Experts of a small language model: 4227 steps.
Below are experts of layer 7 (counted from 0) of a mixture-of-experts language model. Rows are named router (the router's row for the expert), up (a neuron's input weights, with its number), down (a neuron's output weights, with its number) and show model dimensions 128-191. Each number is 50 + 10 x the weight over its row's rms, rounded and kept within 0 to 99.
Before each expert's rows: a language model's description of what the expert responds to; "mostly gets" lists some tokens that are sent to it at least half of the time. This comes from a sample of Wikipedia text that the model never trained on.

# expert 20
It responds to: Subject words inside names of agencies, leagues and institutions, such as Federal Aviation, National Football, Department of Ocean, Health, Racing.
mostly gets: " football", " Football", " Racing", " Science", " Medical", "According"
router:53 39 31 51 54 57 32 48 39 55 57 55 51 43 50 50 51 59 53 60 41 57 47 51 43 55 58 48 56 67 52 62 47 54 41 55 49 43 54 49 52 46 40 55 48 59 61 48 61 68 43 43 42 40 60 50 47 27 34 57 44 57 50 63
up0:59 49 59 51 38 51 45 55 60 35 40 57 70 59 31 47 58 53 54 59 52 20 55 55 67 52 74 63 42 54 53 66 62 54 64 51 40 40 69 74 68 64 44 44 56 51 61 47 36 48 47 63 53 46 47 75 58 60 60 63 46 53 37 37
down0:60 54 41 41 50 47 54 50 32 63 60 46 46 53 41 54 50 64 69 54 51 53 56 63 49 47 51 35 61 54 45 57 33 54 53 50 40 39 61 47 54 37 48 74 61 44 52 48 54 32 56 61 31 52 53 54 54 37 49 41 68 67 45 59
up1:61 48 35 55 49 31 56 52 44 50 45 72 53 48 46 50 48 47 34 54 74 62 56 50 52 55 48 51 54 65 46 40 46 54 38 46 67 60 61 44 54 61 32 49 37 52 46 57 41 59 53 70 52 46 43 53 38 34 49 39 69 53 52 48
down1:26 45 41 46 54 57 46 47 61 70 50 50 51 35 79 41 57 53 54 44 61 61 52 70 45 57 49 39 53 46 46 50 58 46 32 50 46 46 33 45 57 33 44 41 61 34 35 57 55 66 53 51 44 62 49 47 53 49 44 43 54 47 35 51
up2:67 50 59 39 37 37 56 23 51 40 48 52 58 64 54 60 60 51 34 47 60 47 61 34 50 31 47 31 55 42 34 65 55 36 63 48 53 34 44 43 50 42 48 60 34 52 33 58 49 47 76 59 45 51 41 54 42 56 40 46 45 41 38 47
down2:40 58 36 43 48 41 42 35 41 60 55 37 44 68 48 67 51 53 51 38 62 29 63 43 51 40 50 52 25 39 59 43 54 51 48 39 63 39 49 49 57 66 55 43 66 42 29 29 42 72 32 46 54 69 44 27 38 67 53 61 51 39 34 58
up3:60 51 43 37 37 55 58 48 54 61 56 55 52 38 45 35 55 50 47 46 60 62 51 38 38 37 71 61 35 63 42 63 56 49 52 58 53 54 53 60 46 34 47 55 48 47 51 45 44 66 76 50 43 64 48 45 52 45 56 45 66 48 39 44
down3:40 58 57 51 54 69 62 52 64 63 49 40 63 55 49 43 57 33 40 47 53 81 52 67 50 50 58 49 56 43 36 54 49 45 49 48 48 65 42 51 54 30 31 44 41 48 47 59 36 49 53 38 36 66 53 44 43 39 58 50 36 39 41 57
up4:67 64 36 51 41 48 62 66 59 41 64 50 36 41 37 45 61 56 49 64 75 43 36 50 38 55 51 49 24 68 47 42 61 56 47 56 60 32 42 54 59 58 51 61 50 46 42 29 42 43 37 46 44 55 45 65 43 44 42 40 48 57 47 46
down4:44 50 49 58 49 59 48 49 52 61 42 43 57 55 41 55 63 46 69 43 62 44 56 46 46 54 50 36 69 60 35 62 60 40 50 46 46 52 74 59 52 48 49 42 38 50 42 47 58 49 39 45 40 42 57 45 62 38 54 49 61 51 35 58
up5:55 50 44 49 45 51 47 68 39 43 52 69 38 58 49 32 61 57 52 44 63 43 47 46 43 62 41 50 61 57 40 51 46 65 59 40 51 57 53 64 49 57 51 51 61 62 43 49 50 38 58 56 57 45 29 47 49 49 70 50 50 49 69 46
down5:50 51 45 40 45 54 44 59 43 68 41 55 51 48 56 51 36 61 52 46 58 56 44 51 41 18 49 39 57 48 50 48 33 56 53 59 58 51 44 48 57 45 46 29 51 63 51 53 79 61 40 50 39 56 39 60 68 72 53 51 63 42 67 54
up6:54 54 60 36 36 67 52 43 44 52 60 44 38 54 69 45 34 50 66 41 78 51 38 54 42 41 40 57 66 54 35 57 50 49 38 40 50 29 58 44 55 56 53 58 37 49 57 67 32 43 52 51 49 29 66 45 48 56 50 51 62 53 42 69
down6:66 62 62 67 56 48 53 39 49 47 48 30 54 48 51 55 40 54 40 53 63 55 41 58 50 44 44 58 46 42 51 55 58 53 36 44 50 33 37 47 56 40 39 56 56 29 55 44 56 44 49 44 48 64 45 60 44 43 58 40 43 39 41 44
up7:53 60 55 29 50 43 48 70 49 49 54 50 50 43 66 46 47 69 53 49 57 53 47 39 57 51 62 68 43 41 43 65 71 36 47 55 48 62 55 55 65 55 46 59 57 52 46 25 60 48 55 62 55 34 46 57 50 36 52 52 58 74 56 41
down7:60 42 65 62 37 60 60 46 49 49 62 42 37 45 50 51 57 30 53 37 39 48 59 66 51 31 62 49 70 49 54 51 53 47 51 49 51 34 43 43 44 45 45 57 52 42 50 67 44 44 74 38 57 39 52 42 26 65 36 33 38 56 50 48
up8:48 65 51 41 55 66 58 66 43 47 32 39 55 34 56 54 54 45 65 43 51 42 47 35 42 42 47 44 35 53 62 44 50 56 50 49 51 63 53 46 53 68 55 39 53 55 44 35 35 43 52 41 46 48 43 54 55 52 49 46 65 65 45 46
down8:71 52 46 47 50 51 35 50 50 67 49 37 65 51 66 49 44 41 49 46 39 30 50 56 66 51 37 36 65 55 55 67 54 58 60 47 40 49 59 64 44 35 48 31 52 51 52 31 70 34 54 60 48 36 47 55 55 45 54 44 77 84 68 63
up9:55 57 48 62 58 57 62 55 47 31 39 71 47 54 68 45 36 68 57 41 65 54 47 55 37 56 48 44 45 41 38 39 56 46 60 57 67 43 58 58 40 65 31 60 60 77 55 50 44 42 48 51 44 43 65 50 51 50 52 36 36 51 44 57
down9:57 60 58 48 56 69 43 56 37 47 35 52 81 45 50 57 66 41 44 56 53 42 50 49 48 41 47 52 46 75 54 58 43 47 45 67 45 57 61 60 54 46 39 41 44 49 51 58 59 62 42 39 42 61 41 37 53 56 63 27 51 39 31 32
up10:65 56 57 60 52 28 62 54 50 50 48 49 57 66 49 53 57 61 45 35 49 47 49 45 43 68 38 62 53 51 49 47 53 58 64 70 42 49 41 44 55 49 44 57 59 56 53 42 35 36 51 79 42 40 65 55 45 46 76 33 56 34 66 57
down10:34 51 36 45 59 54 36 42 46 46 64 51 54 55 59 60 52 46 34 36 44 43 45 63 62 39 59 49 50 54 48 58 65 57 53 50 49 57 48 50 48 51 40 57 42 59 43 48 65 60 56 45 56 57 41 54 50 45 38 34 66 38 56 66
up11:57 60 48 62 45 42 37 48 49 49 68 68 51 56 56 66 49 60 40 46 54 35 47 49 54 55 56 45 52 57 44 53 43 42 60 50 37 60 45 73 46 42 64 35 41 38 53 32 49 56 54 55 35 15 51 78 49 65 47 47 27 49 48 46
down11:44 55 54 38 63 42 52 42 46 62 48 47 50 54 59 55 62 40 60 54 41 65 51 55 56 58 56 49 42 58 40 55 38 54 58 57 59 51 61 68 58 72 59 30 48 52 43 69 61 58 48 47 53 63 42 37 50 57 64 60 49 10 59 55
up12:57 62 53 36 53 55 77 43 46 47 37 58 49 39 31 30 61 42 53 49 43 32 41 46 55 53 58 63 58 54 41 44 44 38 51 38 50 48 49 47 43 66 48 48 54 49 54 51 50 53 58 54 46 37 70 78 42 32 45 31 50 53 49 57
down12:43 51 52 41 60 53 56 51 48 70 56 49 53 59 54 36 46 38 62 48 30 51 50 51 46 41 65 48 51 50 58 38 57 34 41 56 48 49 31 64 57 34 49 42 58 46 34 42 50 57 58 47 33 45 47 50 44 25 61 48 55 44 54 64
up13:52 52 57 46 41 31 65 54 72 43 41 41 42 45 57 56 60 55 34 61 46 50 25 48 58 52 66 39 42 56 32 57 40 50 54 59 68 68 35 43 68 43 60 36 72 50 39 68 74 56 60 45 62 41 51 51 54 54 55 39 67 58 42 49
down13:47 65 55 50 60 52 50 24 57 51 51 61 47 54 74 57 47 54 41 52 52 49 44 56 71 44 46 38 61 42 64 55 53 39 42 48 48 28 37 52 39 47 60 58 40 66 47 39 57 77 71 24 54 68 51 50 65 57 60 42 72 67 39 51
up14:46 53 52 50 51 55 53 36 41 46 48 62 37 54 62 33 42 37 52 36 40 40 68 44 50 47 41 48 64 56 47 57 39 62 58 41 51 47 68 65 64 54 30 54 58 50 51 41 54 40 62 56 41 60 53 41 51 39 46 70 43 51 49 40
down14:49 40 40 48 50 52 46 38 51 60 46 56 51 43 38 52 51 57 46 55 42 43 46 50 53 38 63 47 66 53 49 39 55 56 49 54 40 59 49 62 52 56 31 37 61 57 52 42 32 37 39 30 52 50 35 43 67 49 58 61 48 44 55 59
up15:52 60 58 54 61 59 34 61 47 68 38 54 47 40 56 53 54 43 56 41 46 47 19 39 56 47 50 56 60 49 40 57 71 58 71 52 52 56 58 57 45 57 59 49 46 71 53 36 32 41 58 49 42 57 33 48 52 55 45 40 44 44 36 40
down15:44 50 50 44 54 56 52 35 42 55 48 49 50 54 58 49 64 64 57 51 46 52 43 55 61 43 73 54 32 62 64 65 49 20 52 58 34 42 40 49 55 40 38 44 57 65 52 49 35 78 55 56 47 30 51 66 58 55 44 42 52 36 54 56
up16:42 46 56 54 39 54 65 48 37 64 52 69 51 55 43 38 39 38 39 40 56 52 47 24 60 56 61 54 56 59 45 58 50 47 37 31 54 56 65 44 70 69 36 38 58 41 65 53 54 53 51 51 46 56 41 59 53 52 34 58 48 24 63 48
down16:62 41 52 39 68 55 45 39 45 48 51 61 63 45 37 41 40 43 52 29 50 59 42 39 38 61 64 52 44 60 61 45 45 67 46 65 59 54 38 55 46 52 55 43 52 42 56 46 68 47 62 45 44 37 50 35 47 52 43 69 54 47 63 68
up17:58 67 63 40 34 68 34 45 34 28 50 41 35 54 58 32 47 52 71 48 46 60 57 51 51 59 34 55 43 53 68 58 45 39 39 57 38 42 44 36 56 51 35 44 49 68 50 52 44 30 55 53 63 56 49 46 32 41 59 54 36 55 58 55
down17:53 58 48 75 51 45 45 66 39 49 51 39 50 47 51 58 45 52 68 50 50 47 35 47 45 18 51 40 57 63 47 41 46 49 48 49 43 44 57 33 38 52 54 66 65 47 57 39 47 56 47 29 55 56 41 54 70 52 54 33 37 50 52 48
up18:61 49 56 64 54 47 35 40 27 45 31 69 54 49 30 29 47 58 39 49 44 47 54 67 54 59 54 52 63 20 42 55 46 53 47 57 54 40 70 49 44 44 52 48 57 55 56 64 61 36 57 62 55 38 52 56 61 42 44 56 42 42 65 53
down18:59 40 54 57 50 36 43 62 51 48 54 31 67 39 37 51 63 56 40 43 67 47 47 57 60 50 35 43 43 53 45 47 52 44 49 50 50 48 52 63 65 50 55 41 42 42 44 42 54 45 30 67 43 50 43 48 48 62 39 41 59 51 53 41
up19:71 68 50 63 52 50 74 34 52 47 41 48 57 57 34 36 26 38 55 45 56 43 47 52 40 63 46 65 46 51 34 77 38 61 47 41 39 47 66 53 38 61 49 46 63 53 61 54 77 46 54 58 71 39 46 68 41 41 63 36 50 48 58 40
down19:53 56 46 52 44 55 53 52 58 49 53 45 56 53 61 47 43 43 56 35 45 48 48 50 66 31 49 53 47 49 61 47 60 48 42 39 52 57 40 71 51 46 62 48 36 68 35 43 49 58 59 38 34 62 41 44 56 55 36 27 58 49 53 45
up20:43 44 54 52 42 47 32 57 51 59 52 41 53 58 43 58 51 38 55 52 52 38 41 30 54 38 37 63 50 57 47 42 47 67 69 50 61 60 32 47 61 48 42 44 41 50 48 38 46 63 69 43 45 43 57 34 47 46 53 50 65 54 48 45
down20:31 42 49 42 41 40 58 40 36 58 43 45 42 62 70 44 42 48 50 56 66 46 52 32 38 34 59 36 59 39 52 72 52 55 59 49 33 38 47 51 55 30 59 49 58 54 47 51 44 58 61 27 30 64 44 59 49 41 55 51 66 64 56 56
up21:55 60 52 62 57 55 32 59 51 24 28 59 46 44 49 43 45 50 52 33 49 44 43 41 54 44 53 57 59 67 54 57 57 57 48 58 52 55 51 48 52 57 46 45 50 70 63 39 38 58 46 44 34 51 36 54 47 52 47 64 49 52 37 43
down21:60 51 40 51 64 37 51 51 46 50 49 53 56 48 56 38 63 53 44 55 38 54 42 59 44 32 49 36 73 52 40 49 28 43 55 33 39 48 64 34 46 53 53 57 47 36 41 49 48 37 61 52 30 52 65 36 57 32 49 47 63 51 58 39
up22:62 61 58 47 46 57 53 59 59 52 38 48 33 55 42 34 51 40 66 37 66 44 58 41 40 68 58 51 59 49 53 61 56 50 39 43 58 32 56 59 66 48 35 54 46 66 51 66 42 42 51 42 44 28 54 49 40 48 48 42 36 50 28 56
down22:56 52 58 68 45 56 51 49 50 58 56 35 66 43 46 46 66 54 55 48 56 45 56 46 40 54 45 65 50 50 37 62 42 50 49 37 37 55 59 44 54 67 68 54 58 45 28 69 61 42 33 24 57 56 56 50 39 42 51 57 41 69 45 43
up23:51 54 62 56 51 40 47 57 63 41 43 48 50 49 40 24 54 59 65 49 35 34 42 58 59 57 45 52 44 46 55 42 36 57 64 57 52 56 74 61 56 34 51 37 41 71 52 65 24 53 59 62 38 46 44 37 44 46 45 47 44 48 52 50
down23:54 56 51 51 58 41 52 47 52 48 53 47 51 49 51 48 47 73 63 59 43 49 48 54 63 40 53 55 63 61 80 58 37 50 64 60 37 47 64 49 59 71 40 50 42 35 46 40 63 51 49 56 41 74 47 58 67 59 42 57 48 51 44 56
up24:60 42 63 47 60 64 53 59 37 47 54 66 35 63 51 68 51 60 63 51 59 60 41 34 58 45 64 58 36 55 46 55 58 42 52 54 38 71 58 56 54 56 52 46 44 59 40 52 41 45 40 66 38 34 58 48 40 53 37 44 58 70 52 42
down24:43 54 40 33 67 56 54 51 30 37 55 51 55 51 70 51 40 44 54 66 45 51 43 62 41 51 55 44 67 54 61 57 55 49 54 76 44 44 51 59 50 28 55 48 44 42 49 71 52 49 51 50 52 70 43 55 51 65 40 50 55 42 69 43
up25:48 50 64 59 42 67 51 73 53 39 50 40 47 64 37 56 44 41 45 39 59 43 43 36 55 66 56 48 50 44 55 42 23 54 31 52 54 42 82 39 64 69 58 50 45 41 53 49 39 43 37 45 41 42 31 43 49 63 48 48 59 53 52 47
down25:50 68 48 61 57 57 31 34 34 40 65 45 44 51 54 53 54 61 50 30 43 42 66 69 44 41 56 62 65 64 47 63 38 59 55 40 25 41 62 34 51 49 39 48 52 45 52 62 60 42 49 46 47 56 52 59 46 47 39 47 59 57 47 59
up26:67 54 43 46 62 50 60 53 59 57 40 33 42 57 64 58 54 54 56 57 68 57 60 43 38 53 45 60 30 61 37 52 48 56 47 56 68 48 44 50 49 60 38 34 35 57 52 51 38 36 54 54 63 65 56 53 46 55 67 41 46 44 40 42
down26:36 42 53 44 46 69 52 58 26 42 50 52 39 58 47 46 56 46 56 55 44 56 71 57 33 55 52 47 38 65 59 62 39 70 45 52 50 57 64 59 45 40 51 58 53 54 61 54 67 53 50 52 41 52 50 58 55 42 64 44 43 51 51 46
up27:60 54 62 56 31 44 66 69 57 56 57 66 49 58 46 44 58 55 48 60 38 56 59 48 45 55 45 54 54 38 71 56 61 64 45 54 62 77 33 58 49 45 42 39 51 36 58 67 53 40 45 70 51 32 33 64 47 56 45 37 49 42 56 51
down27:56 55 50 65 55 39 51 57 57 36 51 57 48 53 61 55 54 38 44 35 51 53 53 64 51 33 60 67 33 52 53 41 62 56 64 55 51 61 44 62 54 60 57 55 35 44 59 47 60 62 70 53 56 42 33 49 55 57 43 46 51 58 63 48
up28:42 44 55 64 53 31 45 59 41 33 40 36 46 61 42 39 47 49 56 15 44 31 32 39 41 57 39 29 57 50 54 49 50 61 44 58 39 42 73 64 85 67 35 56 43 51 73 50 40 62 46 57 41 44 50 63 57 50 47 61 33 52 53 39
down28:52 42 42 68 48 63 45 49 48 48 57 50 64 43 31 50 58 71 53 50 53 47 40 69 43 43 45 27 46 67 77 40 45 42 40 34 47 51 62 52 33 40 43 53 57 41 53 44 52 41 37 55 44 43 70 35 54 54 34 57 49 33 65 48
up29:56 66 74 66 84 42 42 51 50 40 44 59 43 42 53 44 57 60 64 33 52 53 60 47 54 48 49 56 40 52 35 65 45 49 32 53 66 49 65 50 49 52 42 46 48 41 45 59 55 58 60 70 51 54 49 58 63 37 33 63 44 50 58 46
down29:47 50 41 57 41 46 43 54 38 41 41 47 64 38 51 69 45 51 44 50 48 58 58 54 68 42 55 65 54 71 57 57 44 58 66 53 51 54 69 55 34 44 34 62 54 63 52 53 53 43 45 34 44 45 33 47 56 51 54 46 55 65 57 59
up30:54 55 44 45 37 54 63 50 60 45 52 43 63 51 36 64 45 39 25 56 46 45 42 70 54 44 54 52 70 66 61 38 48 53 48 46 71 52 66 56 52 62 54 57 49 56 58 27 38 49 39 54 40 35 54 56 56 63 38 48 55 56 46 41
down30:41 57 40 63 42 31 35 57 38 59 45 57 43 50 44 49 54 51 73 54 67 35 58 62 54 47 47 43 62 69 62 50 48 45 72 37 49 46 48 63 41 54 49 51 51 57 46 48 38 45 67 50 43 50 63 68 60 32 60 55 48 52 62 51
up31:60 55 60 58 31 57 41 60 46 55 44 56 36 63 45 56 69 41 61 47 63 47 45 65 42 52 55 37 51 58 58 63 38 50 65 50 58 46 42 56 65 66 49 47 56 43 56 64 52 61 48 66 44 57 64 60 46 26 33 66 51 69 65 42
down31:53 48 30 51 62 41 57 41 47 54 49 61 62 44 51 57 47 51 64 56 56 58 46 38 50 44 55 44 39 55 74 53 59 67 43 69 53 40 45 42 57 31 61 65 62 55 43 51 51 65 52 60 47 58 55 38 42 66 54 43 36 41 53 61
up32:60 61 69 51 60 54 58 57 52 51 50 53 50 75 28 51 42 48 50 57 56 48 49 44 47 44 58 61 53 42 49 55 61 47 45 42 19 47 60 55 29 60 50 50 52 57 58 37 51 35 57 48 57 40 55 49 41 65 51 58 26 61 49 50
down32:45 54 56 58 52 56 51 52 37 52 58 44 51 52 51 40 44 38 58 49 50 48 48 53 45 36 45 34 25 48 48 43 50 41 52 59 52 70 43 64 37 57 49 43 49 68 42 47 69 56 44 47 54 50 38 33 41 61 62 50 59 53 43 55
up33:53 68 59 54 42 38 32 63 41 40 64 46 55 41 61 57 55 61 52 50 51 39 51 56 56 47 54 68 56 54 48 57 60 27 43 41 56 34 47 44 47 52 44 41 57 62 44 48 48 63 58 39 43 55 41 49 37 45 58 43 65 58 40 39
down33:26 65 63 38 41 34 37 42 49 44 56 43 57 59 56 48 42 42 78 49 41 81 34 51 44 49 47 56 47 49 52 57 24 36 53 57 39 38 47 37 56 49 45 40 51 62 35 51 64 69 51 51 56 52 51 39 43 58 44 50 43 35 49 65
up34:41 56 49 49 39 56 68 42 53 42 46 71 57 50 50 69 58 56 55 43 47 41 57 44 72 44 63 59 54 66 63 49 63 47 39 61 43 62 52 36 51 50 48 32 64 38 46 68 61 60 65 69 59 39 51 58 52 59 55 56 27 74 25 55
down34:51 51 35 50 61 35 48 32 41 48 55 48 24 54 69 41 40 35 49 56 54 66 46 61 67 58 54 40 67 58 32 76 42 41 44 61 41 45 42 46 57 38 45 67 52 40 38 53 55 63 54 36 46 46 48 55 45 45 50 46 52 53 48 65
up35:53 40 40 43 61 40 44 41 41 43 37 54 40 55 36 65 56 48 39 43 69 39 70 59 47 46 48 56 53 64 59 52 51 55 47 56 74 40 38 48 40 49 50 36 65 33 42 46 56 64 46 74 67 37 51 48 44 37 52 53 38 37 61 32
down35:46 56 56 46 49 67 40 42 38 66 46 58 50 49 50 71 30 42 66 55 54 53 43 43 43 71 52 54 54 50 51 65 55 54 68 55 36 50 47 48 58 63 61 55 42 55 50 43 53 47 71 31 44 50 36 41 56 46 28 46 39 39 53 44
up36:59 56 35 45 39 68 53 47 53 61 54 59 62 49 46 53 51 50 56 56 60 35 58 31 44 41 62 49 32 48 21 47 72 57 37 58 51 39 39 49 55 61 51 43 43 50 47 46 44 59 52 62 53 45 51 66 52 42 36 29 48 66 41 44
down36:67 53 59 42 53 47 59 35 48 60 55 44 69 41 52 66 58 35 57 42 48 56 68 50 52 46 47 45 53 59 59 56 55 58 47 42 41 38 69 62 51 40 50 53 71 54 65 32 66 52 56 41 48 58 35 55 47 41 55 46 33 56 47 57
up37:73 46 46 49 21 50 63 56 49 44 49 67 53 63 47 48 52 48 57 40 46 37 49 40 36 50 46 61 55 55 49 56 59 55 51 69 60 57 58 66 68 74 57 48 64 38 48 66 51 35 58 60 44 55 65 56 54 39 69 37 58 66 54 26
down37:61 60 61 47 75 39 49 51 39 45 43 52 62 55 41 44 45 38 66 72 60 43 44 58 51 37 75 28 42 57 50 48 44 39 50 52 48 51 29 51 38 60 68 52 65 34 47 46 64 67 54 37 46 43 70 50 56 44 58 35 42 46 44 57
up38:68 45 54 60 34 67 59 59 50 45 54 60 46 55 47 67 50 62 44 36 55 57 45 43 43 62 52 48 38 59 34 54 44 54 35 54 55 59 55 52 42 42 52 47 38 48 45 42 54 36 44 63 67 43 51 55 51 45 42 39 57 66 40 54
down38:49 43 34 55 46 47 44 38 52 60 41 57 47 52 45 34 40 56 45 37 46 55 47 42 38 42 55 46 28 48 35 67 54 44 53 68 51 60 49 55 26 50 50 55 66 45 52 57 60 52 65 36 55 39 53 53 49 40 47 54 51 54 51 55
up39:59 54 46 54 45 49 54 47 69 56 51 49 42 70 65 35 51 40 53 39 66 46 60 34 75 57 64 51 54 38 51 59 48 35 59 39 55 59 45 54 57 56 21 52 59 67 59 73 29 47 50 52 54 43 71 51 72 50 50 66 49 44 41 48
down39:53 50 64 60 63 57 27 54 39 50 60 60 52 37 33 62 57 56 53 42 44 40 36 52 55 45 46 44 52 66 55 40 51 50 54 34 59 50 53 40 78 25 70 53 41 47 48 57 53 62 59 35 45 35 53 36 51 54 44 53 49 48 62 50
up40:54 59 43 48 42 57 49 69 47 55 64 49 44 48 68 51 31 63 67 57 36 48 49 51 41 44 54 48 65 46 48 44 37 30 51 52 56 37 49 41 60 55 50 79 53 55 44 43 40 46 45 31 64 42 55 60 67 62 44 41 60 41 60 52
down40:41 39 45 54 51 40 55 49 50 44 50 58 75 42 58 47 56 37 42 47 32 59 52 53 41 38 32 49 64 38 52 29 33 53 73 61 53 57 62 38 42 39 49 65 49 60 35 42 79 51 45 55 48 59 38 57 53 30 60 47 39 61 46 51
up41:59 55 59 48 63 36 40 62 59 54 40 43 52 65 50 34 60 57 36 27 63 47 38 56 43 52 75 55 38 49 45 40 48 42 59 62 67 54 64 68 40 50 56 52 54 67 43 43 22 47 47 51 47 53 68 48 67 31 39 53 73 47 56 36
down41:56 50 61 59 52 65 46 66 55 64 57 56 74 37 36 45 56 54 54 49 40 39 43 56 61 43 48 59 75 56 33 58 64 50 55 56 56 41 48 34 39 44 53 26 51 55 53 45 55 58 38 41 42 65 60 44 60 60 58 65 65 55 58 43
up42:41 47 21 50 61 55 53 41 57 41 36 49 69 65 63 56 59 62 62 49 52 65 44 57 40 62 72 32 50 47 35 44 56 31 48 48 39 24 45 66 54 56 48 32 46 32 61 52 36 46 37 46 69 43 57 42 41 56 52 53 60 57 63 63
down42:39 55 47 41 45 54 57 52 78 64 48 41 47 53 59 56 43 36 53 33 62 53 50 42 40 50 54 56 53 52 45 50 38 45 48 40 57 41 55 38 39 45 62 59 63 49 49 51 52 46 52 55 56 45 49 32 43 38 66 60 55 37 39 47
up43:56 57 40 58 32 58 48 45 58 49 49 38 56 56 47 60 57 61 54 37 58 58 45 48 48 55 60 45 51 59 54 33 62 58 53 49 53 46 50 47 61 40 40 53 57 55 52 58 36 36 49 50 60 40 66 54 52 43 48 48 54 64 42 53
down43:61 48 33 59 59 63 51 47 48 55 54 32 52 38 61 59 47 43 64 42 39 50 42 54 52 33 52 38 72 66 59 59 38 43 37 52 44 45 60 44 35 45 45 49 55 46 46 61 62 44 52 47 21 62 50 40 53 61 33 68 48 45 45 67
up44:54 44 40 62 57 46 64 52 48 50 26 46 58 57 56 49 63 68 58 57 40 34 43 60 40 54 55 49 48 50 47 48 50 47 42 62 47 60 55 43 63 57 38 45 41 42 54 54 54 54 56 52 52 30 60 37 46 42 56 51 47 52 41 51
down44:53 74 54 62 59 61 39 44 71 60 67 44 42 62 39 51 45 55 38 49 63 66 36 45 68 48 44 37 52 49 58 52 59 43 49 77 51 54 67 41 36 41 40 59 48 58 45 58 47 38 42 54 33 48 34 49 53 47 58 49 42 48 61 48
up45:59 69 28 46 52 43 49 48 49 45 56 68 59 46 55 71 53 44 57 42 52 41 61 30 54 44 45 49 64 52 34 54 45 49 55 49 66 58 55 53 53 47 58 38 38 55 34 30 71 68 60 62 37 41 45 51 52 39 44 48 42 69 42 39
down45:55 54 49 39 53 48 62 40 53 50 44 47 44 46 49 61 48 68 53 65 33 53 64 50 41 57 50 44 60 46 49 60 34 38 54 68 24 55 54 42 48 51 61 42 42 45 56 60 51 35 50 46 32 56 62 54 53 73 37 58 32 30 45 53
up46:52 45 39 60 50 49 47 45 47 45 45 58 28 62 40 30 41 43 43 33 71 37 39 64 60 69 42 64 46 43 40 48 42 47 64 47 56 57 57 53 60 44 51 55 56 71 39 53 58 37 35 49 42 33 50 56 62 51 33 59 58 42 52 33
down46:44 47 72 54 40 58 56 51 44 77 52 46 50 47 64 41 52 59 47 28 80 41 51 62 58 54 44 52 47 59 54 55 41 44 57 55 48 35 52 49 48 50 63 39 49 41 65 52 48 53 41 40 54 35 46 38 42 55 56 55 65 46 41 48
up47:40 61 45 43 46 56 40 65 75 53 25 45 43 35 67 36 67 52 38 45 46 29 52 53 52 46 63 54 46 48 61 47 30 63 48 50 51 52 57 63 61 57 61 68 61 54 43 37 32 58 62 48 42 54 55 44 52 45 39 61 43 40 56 35
down47:57 51 45 31 51 45 51 64 43 51 51 41 45 53 57 35 65 63 69 42 47 51 55 55 46 47 44 55 56 53 58 40 40 38 60 61 24 54 45 40 56 52 45 59 43 39 39 37 52 42 40 60 51 55 76 60 70 33 38 44 67 45 40 45
up48:52 40 35 47 37 49 41 43 46 31 35 55 31 51 70 51 39 46 53 48 46 49 55 33 60 38 53 56 47 59 27 67 59 19 53 52 68 46 51 37 37 45 54 64 61 56 45 48 39 47 57 69 50 37 58 48 37 52 55 46 48 45 46 49
down48:51 48 57 52 52 47 58 54 40 55 49 50 58 43 45 63 46 35 45 51 40 45 47 54 45 55 35 57 31 72 59 38 33 63 34 59 41 72 59 48 36 58 60 53 60 55 51 39 58 58 42 40 50 52 41 36 58 56 40 43 28 41 25 52
up49:48 44 46 41 40 48 59 65 59 75 40 62 44 56 60 39 43 42 32 65 53 39 69 46 43 49 61 74 59 66 46 26 48 57 70 49 43 67 58 53 25 56 38 48 44 59 41 30 51 57 63 77 44 64 40 52 48 61 38 49 48 41 40 41
down49:63 63 42 42 52 50 58 54 38 35 60 62 51 57 33 54 32 36 56 39 50 54 41 49 62 38 39 57 40 46 69 64 59 47 43 55 48 53 57 66 47 63 51 49 25 50 41 53 51 52 57 57 49 56 46 53 56 66 59 39 51 53 29 42
up50:52 48 54 61 58 43 38 64 36 34 34 57 37 61 53 57 65 45 53 51 33 30 69 25 28 43 57 49 34 46 24 43 33 52 54 54 51 45 64 46 58 43 63 43 36 67 42 54 50 60 61 54 50 54 45 55 31 38 59 50 68 47 48 51
down50:51 49 45 73 64 39 40 73 41 50 52 58 51 31 22 52 49 54 60 67 51 54 35 59 61 59 33 60 50 59 60 71 58 48 60 64 41 59 72 42 45 49 39 53 49 50 50 40 48 34 47 55 50 64 37 42 45 55 39 54 39 49 38 34
up51:37 54 62 62 45 41 48 51 51 45 41 75 38 79 62 37 53 65 49 45 39 39 54 48 66 52 53 54 43 50 23 28 48 60 45 43 64 53 51 51 50 51 66 48 48 56 35 57 49 49 48 56 48 60 50 35 64 49 58 24 56 39 44 49
down51:43 66 55 40 56 43 43 52 56 58 38 53 40 54 46 55 54 67 38 39 51 56 41 54 45 39 46 48 53 34 50 62 52 55 46 60 32 46 31 47 58 46 47 57 62 43 38 62 40 51 54 42 56 65 61 55 39 70 43 61 30 34 41 50
up52:55 56 55 63 34 40 51 50 65 42 43 63 62 55 32 69 61 33 73 53 48 59 30 61 53 44 49 53 70 57 39 54 33 51 39 50 44 43 42 48 41 47 44 53 42 57 48 53 41 54 38 54 52 66 59 59 58 49 78 53 49 45 35 53
down52:28 49 53 39 58 50 53 56 51 57 57 64 53 53 40 51 43 51 62 64 50 45 51 46 39 55 53 34 41 57 41 41 52 73 49 55 47 53 65 39 53 37 50 57 59 56 52 50 55 43 66 57 65 51 58 45 66 52 33 47 49 47 45 39
up53:67 52 47 46 47 51 41 70 56 55 47 47 44 66 49 60 51 47 43 47 76 50 56 49 35 64 61 64 27 49 48 57 60 62 44 48 57 52 71 60 64 47 34 50 38 58 58 47 31 57 36 50 48 44 57 57 65 44 44 36 49 51 49 59
down53:48 40 43 54 53 59 56 59 48 55 50 39 63 53 35 55 51 58 58 39 54 42 61 52 43 60 38 52 64 60 42 54 48 47 55 44 52 46 41 55 48 51 59 30 47 54 51 51 66 50 45 28 50 47 55 48 40 55 58 51 71 71 49 53